config = dict(
    n_layer=12,
    d_shared_expert=0,
    activation='squared_relu',
    moe_layers=[0, 2, 4, 6, 8, 10],
    routed_scale=2.0,
    balance_loss=0.00352,
    balance_bias=False,
    optimizer='soap_variant',
    beta2=0.95,
    seq_len=1024,
    steps=2631,
    dataset='wikipedia_en',
)
Below are experts of layer 6 (counted from 0) of a mixture-of-experts language model. Rows are named router (the router's row for the expert), up (a neuron's input weights, with its number), down (a neuron's output weights, with its number) and show model dimensions 0-95. Each number is 128 + 24 x the weight over its row's rms, rounded and kept within 0 to 255. Numbers have three digits each.
Before each expert's rows: a language model's description of what the expert responds to; "comes after" lists some tokens at least twice as common just before its tokens as in all text. This comes from a sample of Wikipedia text that the model never trained on. Tokens count by the router's weight.

# expert 3
Description: Digits in statistics. Single digits inside numbers in tables, census data, coordinates and sports statistics, plus words like Total and Born.
comes after: " ", "1", "2", "3", "0", "4"
router:179116099118132139141114128122162140113121160135133143110127150154126100138145131122083147049103152119070114102135168112159131128110182108156129144130085115101146133159097126116171135127117167136151149118140148158126125157098141138094152128153163114140145132108163140172139176128138120139
up0:162169143108120151173130137165116141109110076119128067166135092099105093160182121107124107149136120144123102108120152102120154120126165133162171088129127115130127127120122105121161138112123119148119177115133123169108167087152126101133123143148115119099119127093166155159116135113148115109
down0:116161133166112086136181129109122148156174132145116092115127141100118149096098105125150093139110107131138111160125136145108141139143139158142116133095107116101129151149170130107147085146108138128135133150162112068120133142112174109169153143128115111050108134154141116133147133128169155096
up1:143112134116171163111124105125155148107066137132118137138136137121058107133122121142115157142097148077132142116101127137124122147127181144120140156110167117095100137138075084151184089129083166133127159107139130165124115151132133111112127137167124153114117113122109132168123164139149130137
down1:073142106149152127092128110198124135123137158149143119127156117107108166126147112118117134118096134110105117102145099126171100121108145099126117084159106096118136103089154142086137159130162132167122153120141068136130149146142156129123113161133124140152151109115126147143141121157180076129
up2:127091120102115143114096163129158157124112142149116156108121120115171120131165117153108110111134136141049133079117105160153102126119134159130140111094113161101083118141123118162124155122127126168155117130096188127143168100135131152096105112122121102080157155142138140093124129159104137143
down2:129132148095136106094120106136138147140134107124107154131130144124140136099143146131123172151173152128155108184147178097134138108127151136136165122114163082107152111123170115055119157106134114115119136075130146172145120114076175116151116176149128129128112140126144096144143111097127124123
up3:141138133117164125151150135110105125138104167159129120131123158124157102100099138178128141127093123089085122082132139139143130125138112129134114165125115140148143156123094114166153150156100183088121115129115128141112134101111123106078154112118152092085193113080128135091096158159128119120
down3:087111145119102102104115148164134122154160160076120147110150151133168145115157106096115102139146097159100153141140084156114135121120145092112133094136141149111130156142180160105090121127158140119103121134098106134144126137159165109146086139077104083162112144112147104114119133096150124145
up4:186154115075145113153193109047173140152121127168131105099112123102111104134144114154143124151120131092117147129139117133121140125120154151139148182120134126154147108142084129117133142132089118133122131090122146165128102093128141146114144159167136163119130159112128137097136114144121154112
down4:137149130088129136159128162141111141106145121114154123104134143123179124084099120110116149111107106108136135148123109136147102102113164103163178119104075132127182128130170111126157103130176114156127115137095132185115141166170111146118157177125122098154107158143130102136108166132133134136
up5:122111108142149157143128102088143165089159118147190133163128093150099115145122137128142138131128151149122136121139125188111151119126074181164116105087116110158126138115125150122166124162152142125118139124117175133108160111122114129128156117149185145156106152188113133139115144158131135136
down5:161094157152120105112176149134103120104131133133125150148137140129156116105129114131083121114176135150093126157158084099201136113119094135141138172154149093094151090101146155150128121114097117180138109135162134138169124122136144135144128134110128118128114101154134098075135143142103146156
up6:145159107129096125139145115122127138126180132117124094121099122153130106102089094148136077115104153111111111143156138139135100115141137138115126101138113130105080099128078145134178110127102103114150112195155089086165111148109128137132166097148152141141136118114112114118163155147097085159
down6:156148137128105189129114150096152138135139106145104156090116117100102120104084082142123128160128136105107144147144118126123186124136131106098108082102142132115106099120088142161128121198117092147086106137166128132120134133141173128105138120131115074148167126133151152146104124130118151134
up7:186144174116120116141113125127164095106118134080171138125145081179118117105133122152106111094096095140097136146151140163116093124098113145125126163131115154119172102116118118120101129048161117119115112140109142101112130152103129157127122156141119121143136165125087139109133140153164113129
down7:125164100165119115107125061171142126129131125098108127135122115122092105076144140112140155144133128110112146114130087106160102146104109132132127120115148147119152109141134142183201115154120174179122141067110137136132124130099128173139085134151131105132138134127130141128103113128105102160
up8:125118089093150153118165143122107147082160111108159165128112146114091134144124139123142136173105128082112115109134199145163137138121098125098099156137088093144123178126123108136120120132120123136153132144123146110091156107131143144093166112099167138108136110116152142168104160080119123107
down8:123110145133095120104114109136145079168138134175142097122151102179186103091083136156143102132127144144149184146124113143118177115111135130121176112096124127129106143139152152112143119124117159172166120136114113153145057135137128136153107138124155169125153118113144111102136114124123141136
up9:112097129160139130118098140148198144136111118164097126130104129118094091110131095112131147106140159116109125107102170158120091139165103121106143140162128155134096134144100119154149156139085152124114143095110120140135141091160112081140130117125124110124192104124184127130174128142136163137
down9:110149092161137139134120117115200165118115119127103162141134092093136122129138155139109112133126102158140145142146086149157157117125131154124107097127180112112116150144105115150129157122155067123131116134141115088109114149113139093122118166149115139128059144109185172104111142118130119111

# expert 1
Description: Capitalized word starts. Capital letter or capitalized opening piece of a name or title word, such as R-elations, M-idlands, C-OVID, F-ERJ.
comes after: "-", " the", ",", " of", " \"", " ("
router:132149138123140126151146145134109097139121120141126079146138111139110078133152109174142115074086119137144122084129161063079105106124124130160120127129110084134120083118127120151128109114114135158127118121130190138129110149134117137086158127132145124130131125092155128134135170126101101059
up0:118134128117102125148143134088145129117166133124180111084144147111143078115105108202163128138146156142104136178169104113123120098122126120125122142093128136157148129110116146135139113152083097153174147111125160148121126137107133131103156153165121124151133114140194111114121167129121173131
down0:085148090097175114142097185151124121135131167087119134083126062102114155144180108121110108124149156134144119094148116122133121134129151080114100103113139133144092107122118143119095130163144121141097142135113099118126147146157114121108133093069125113148107153123133126117155089117127136155
up1:132137091127145108116157087168126144111154073120128097133126090101128127142118130146144162148097169149141137101129139127056137155131147142129148153143128169128110114126177144144157143162153144125094146096133080125135129114153102127112153172129118154110086153098149091144098148161103132130
down1:123137146133132175074082062145116132105103122166140146126120160127172097146129116068142131136148166159144126098121163146149113093105127093129139130140157153152130187112136103103131126130139166129110126129089094120155148140139143124132108151104093141118132125142129137141142118082169100135
up2:120092118158188121141119116113159138170094118148115112189141124100124134107145146140122077121086142171117096120110127154123083114149138142143092109145110135090137141137141135123127159118116172136126126119158124172184105125100127132157118123128167110131163092128170160101095144148128127111
down2:081108121122133090161117105102151145146137108113133109157155146122130134105158113139157093129114163128093148144073143147156119159146093111096136136118132121150136148082163135101109108106118142126084105115121108173138150149084060152102130159120114151144124127105122168080114110105148144130
up3:145143116121135137137114135103140145173163149109116098105129113121122093093056126096136138105146128096144121143144149154117127079127150144078064093143115157124154123154086143128184094113125091101153094112117090101137082142129151150134149131128119126134146105146118141141102134094130116120
down3:146131117123123140118182113135126156111133131064139140074142113120145092148101159109120127158137149106124147134119120127116121115114119135154144097119095135126141093107118137123134133098173114138188062161093161108093148147115099123109162149087111117153178171140153121133132125129131173117
up4:157096150107108155158144151135132105166132069116124150137136119152112143173178100074120123154137129160167099114107144131155132158118145142150116099158121133127067130131110148149161109111071143139132110125124157161143118130137100131133086139125102153124109116168156161119126154174115117112
down4:096102134113129102129085107137114106137116157111141132138149116141160165108156107123145112144140110149126143087149162144142110111140104142115156116136190168130124111102155133152121167153121082165158155111097174156150134136134119154124113195129094088154116122138177088128134119143108104102
up5:134140163107152116105095127152161115126139108147184099126142132107110132153150136090105126143095127095135137120142146116146165120103119102144117147101129110178172130131133130092128112105124159141157165135114132123140132153112122093079155125170134163056133092137117166119165110176162122117
down5:109142126156134104141154140136127138146114177118136145156155084159106096158160106107097088183190135089144152111119152125129115166163135129126180126156131157110086126120125115121123153129134152101168092111116167148160099139104130132093131123130127135118145129133134160117117106115182144158
up6:141111131113110138132084137153112146116106157145157108093170146131138132107129118103122108161138143117133182116127109128130164110144146135164139119172103148098149147117112133158111128110116128164123109109106099155107155146121157110157105160214110179144130093091164146112126170142156132149
down6:116104110166148106135112125086147138111126132101136139084176112102152146109124113113104126135127135164137135150111109150112139167140156137106094093134132109136097144141156111101124105111111144166135114126106070123093130146154119118165066137142143134159140096078121146103143071155166169126
up7:147164166129136125141137137091086134127106132152117081137128119134141146163144143152121125129125155153135134103161137119124122124139123137142091161100140129129110116157140133079121150175189128144073109117144098150093195144156107108097161132163165137125116098139122115128100117117134069159
down7:132101128125152157134139095159109165122122174164166157079140113153092134106150121084097143095114096142131121133137099108117136122108173143138155176126149097134154179141114169125163139134148133143146121148144129124133147120131126158113149153204105161119153152121158111129124144130145092148
up8:132121074119121143120106064140109137102153131130155083161117119107156130124182107157137143119099158140129116082123161107136100121113100146124157132134072101140167172087116115128135164102108151150132093106147151108115143145102163148100098096114104114131131132131104165157138150138108120124
down8:086125109141168157146122106093137129111200130130110107115116098172135154147137127118151106146131158186143157123127151100091139154105141150134087129139190163124123098149147147148114123150110115139160111142121155099143139118129108137116092159082129166120131109151165156102106137139159126141
up9:119114181106097125167137129120103149121106109135166119131147119104139134155108099164155146092179161154106102110117124129163101078140143109119123144125144146164146113128104124123105132097123111136150108063151095125104167131199132152124119142154109159109136111160129139122128156158094150110
down9:158104126144120121156128100088146079089131132188093122123215146130139132132156075143106129114099118130097117107080134166120109118083137128121143107134127115092105099135172128145129130127120144128134127157124137147125098074110122120175143118095124138116108113112150136155162140145131146132

# expert 5
Description: Spaces before numbers. Bare spaces, dashes, minus signs and first digits opening numbers in table cells, date ranges and infobox values, e.g. (1930–2007).
comes after: " |", " ", "|", "2", ";", "–"
router:124151098113118119145155162116088083169123124143139098121128125103088108153128174142139133133122142127117126136140138154134124119139128131102135140163121113148103097135099094120124149135074137112144154102164184140150120129089126147128165141172145201123157123132129143163142185104140103172
up0:139138157077139167118111125139176140144101133107131121123105104153095122145129159136111107104072138127131129087086157134131076148115146160120142188123138139136093135173116121156149157136101153120144132093134123141123145126118119130084135098170127170099170122129132111105125160126119081161
down0:116082118154136090125118078142146125145154109158116105112153146144158170136125122127110140120119167162124115148140100117185144139116129161099104112108114128155124109142114129129073105126157062118157127127103080157103132145148135132105111129135136113160149110103110128051102155133133156128
up1:171117151083139138121149127103112125168120179121112105108096154146107127109109071115088125118128150162103089092127161166102152141161135145119116192150123112139099173137077147121119144092118136133150125109141139173107127122126093128100118118124153112102150083126109108114126123141144114147
down1:101138147163156128128080113104110181127145141147160170090138153126119113118193078155127167127140143129112130136092137113165136148133141185124107072125147131120097109154150125123121094118129153126102111107085110132122111151143091135136108128101146131168139149092135136097137117113160147153
up2:134114118118105175121118167169104132134126114131073148122106140162136130134097131134130146147117180089128184092094129080099127157119120163114164128179163144142150133126113136093127130154140121110118159111125103140095136103148085126133154128135147133156148101133119180133153109137149077151
down2:058123097119096119163143131108159110081127114155146151113141088113141118146141106123136119156109140171157120117130166144154133151090152125089127124116091147114112148126120094107124127120105134143128163126085114152113147119117125151152108127143123133158189198106132097109102159116085126124
up3:134175108141158093129165109119136132112182124141129127114095121136096182085120148093151092112109146117142121129135158118157136150138123128127130111139115166181157127133169123181129152152106167118142122128126134118143148090100083137069122134145126105081138161148128122117106154124084123117
down3:113107113131156108093108132064127102138167127124120161131146112113139119155108129090134146127129113159141154114170162117164115139132094150111194084125171115128152152105167142144149150136139165100125141112093150132088125154106119152096128113154137155161099161168123152107128109133154139160
up4:132134103147168085151116125128133118112089142107068125148123129121151153123122075115131141149100116115160151149177112123112111166146137176134154145128156111111138134157122176195161099141160116142131110121109080118146108079168125125127086133114149151131137133146149105095123139134097132117
down4:121143170129148143134142094109113184085161132180154124097158098198114092121107182163138122133136143179085119131126138148140150112133129134130124098110108148151113114138097090111109137118089144137124149145088136146117142154126117151133115122117080121131124101112121150105163137118171131148
up5:111110078135169128156103061154157164109108144132173119145103159146129104120149145119143137120139145076133180172126108132124136132190110113122121139138095095110076094129078128108139089132125123124127104091083141133141130131168135145124122133126104138149136113130125111154105141100130108112
down5:115129135153118145120105121129133148125136149113117113111161109152157139137162100140117130099134131170118164165128150135121166092144145095152138148125096140100149142153115164064109103137148121119096162133128115125164124150135133116176156087048094129141140131134162073127139149080110119117
up6:110103142170121073107132160113109157119114145093117123140110166141115145089157146101126187138133132163163136122149123132130110111120110136146095137157144121084132096133086163136160107192132173151101139146148143119113113127115103097138119147151150169109166133120097135138105165142130102100
down6:103126124117138126126152150127186142144139125156145127125145138147130164175109117153165117146100144161096096081101102097122092133129150127108128121113132149141115161170154133130097141085174156094120100164134086142135167142133137118147095136109105139155127121117103156146084123074135140172
up7:173113109153136129107130148119102123127114134117151182121137138151130120142154105119159074123135120130139118098128105139095142092124124157143116127138104129144142148070115140110112134188116168125125119123150121148104151036083138114103105177175133148131088136104111149102111139127121136122
down7:097113131119152113117110123138143154160146165142122157138136142143122138117168117121085174085149165114079146149111078117140134141136134097108153135193195129141139088151119145153107128135109147097126147142086104109116124170122140144133102104110137149118107110123129113109080141141126075137
up8:167161143082106122125105177114115116110114082116113103110142106141103137091142152174134120105129150114126146126122106108097154155151126170141113077116115100099128145148115163122139125126135068112134117093128117119135156130125123170137090133098113133110138148158095128126052153141118087139
down8:125154148167139128091076146158114188143128099104070104103148120127142110135137145137138118099157110140115161156122142108166126120114107143104105134136085117101132135123110116166098155115155124140128101127112123146142155136122158153168084104105126103148128115148124122134101072125176174165
up9:153136154122149123147131110130120140088101113161107133111128108117097107093174130165150060116114118076115145157144114092121113150122130143138141131169154103150176088088106137135098093141111108103110157156126121131094115098106148172101113118128121117159156137103106139174161132135099140137
down9:131170103145126142130109140088121160124119130132115107105117138112103170176096100119152147125164070122160129126121086134080151187125140171116122118126131098141161117124104175162118125104167119107106127099165138121154174116104137131136109137109166141137156159114154164108112109110151118129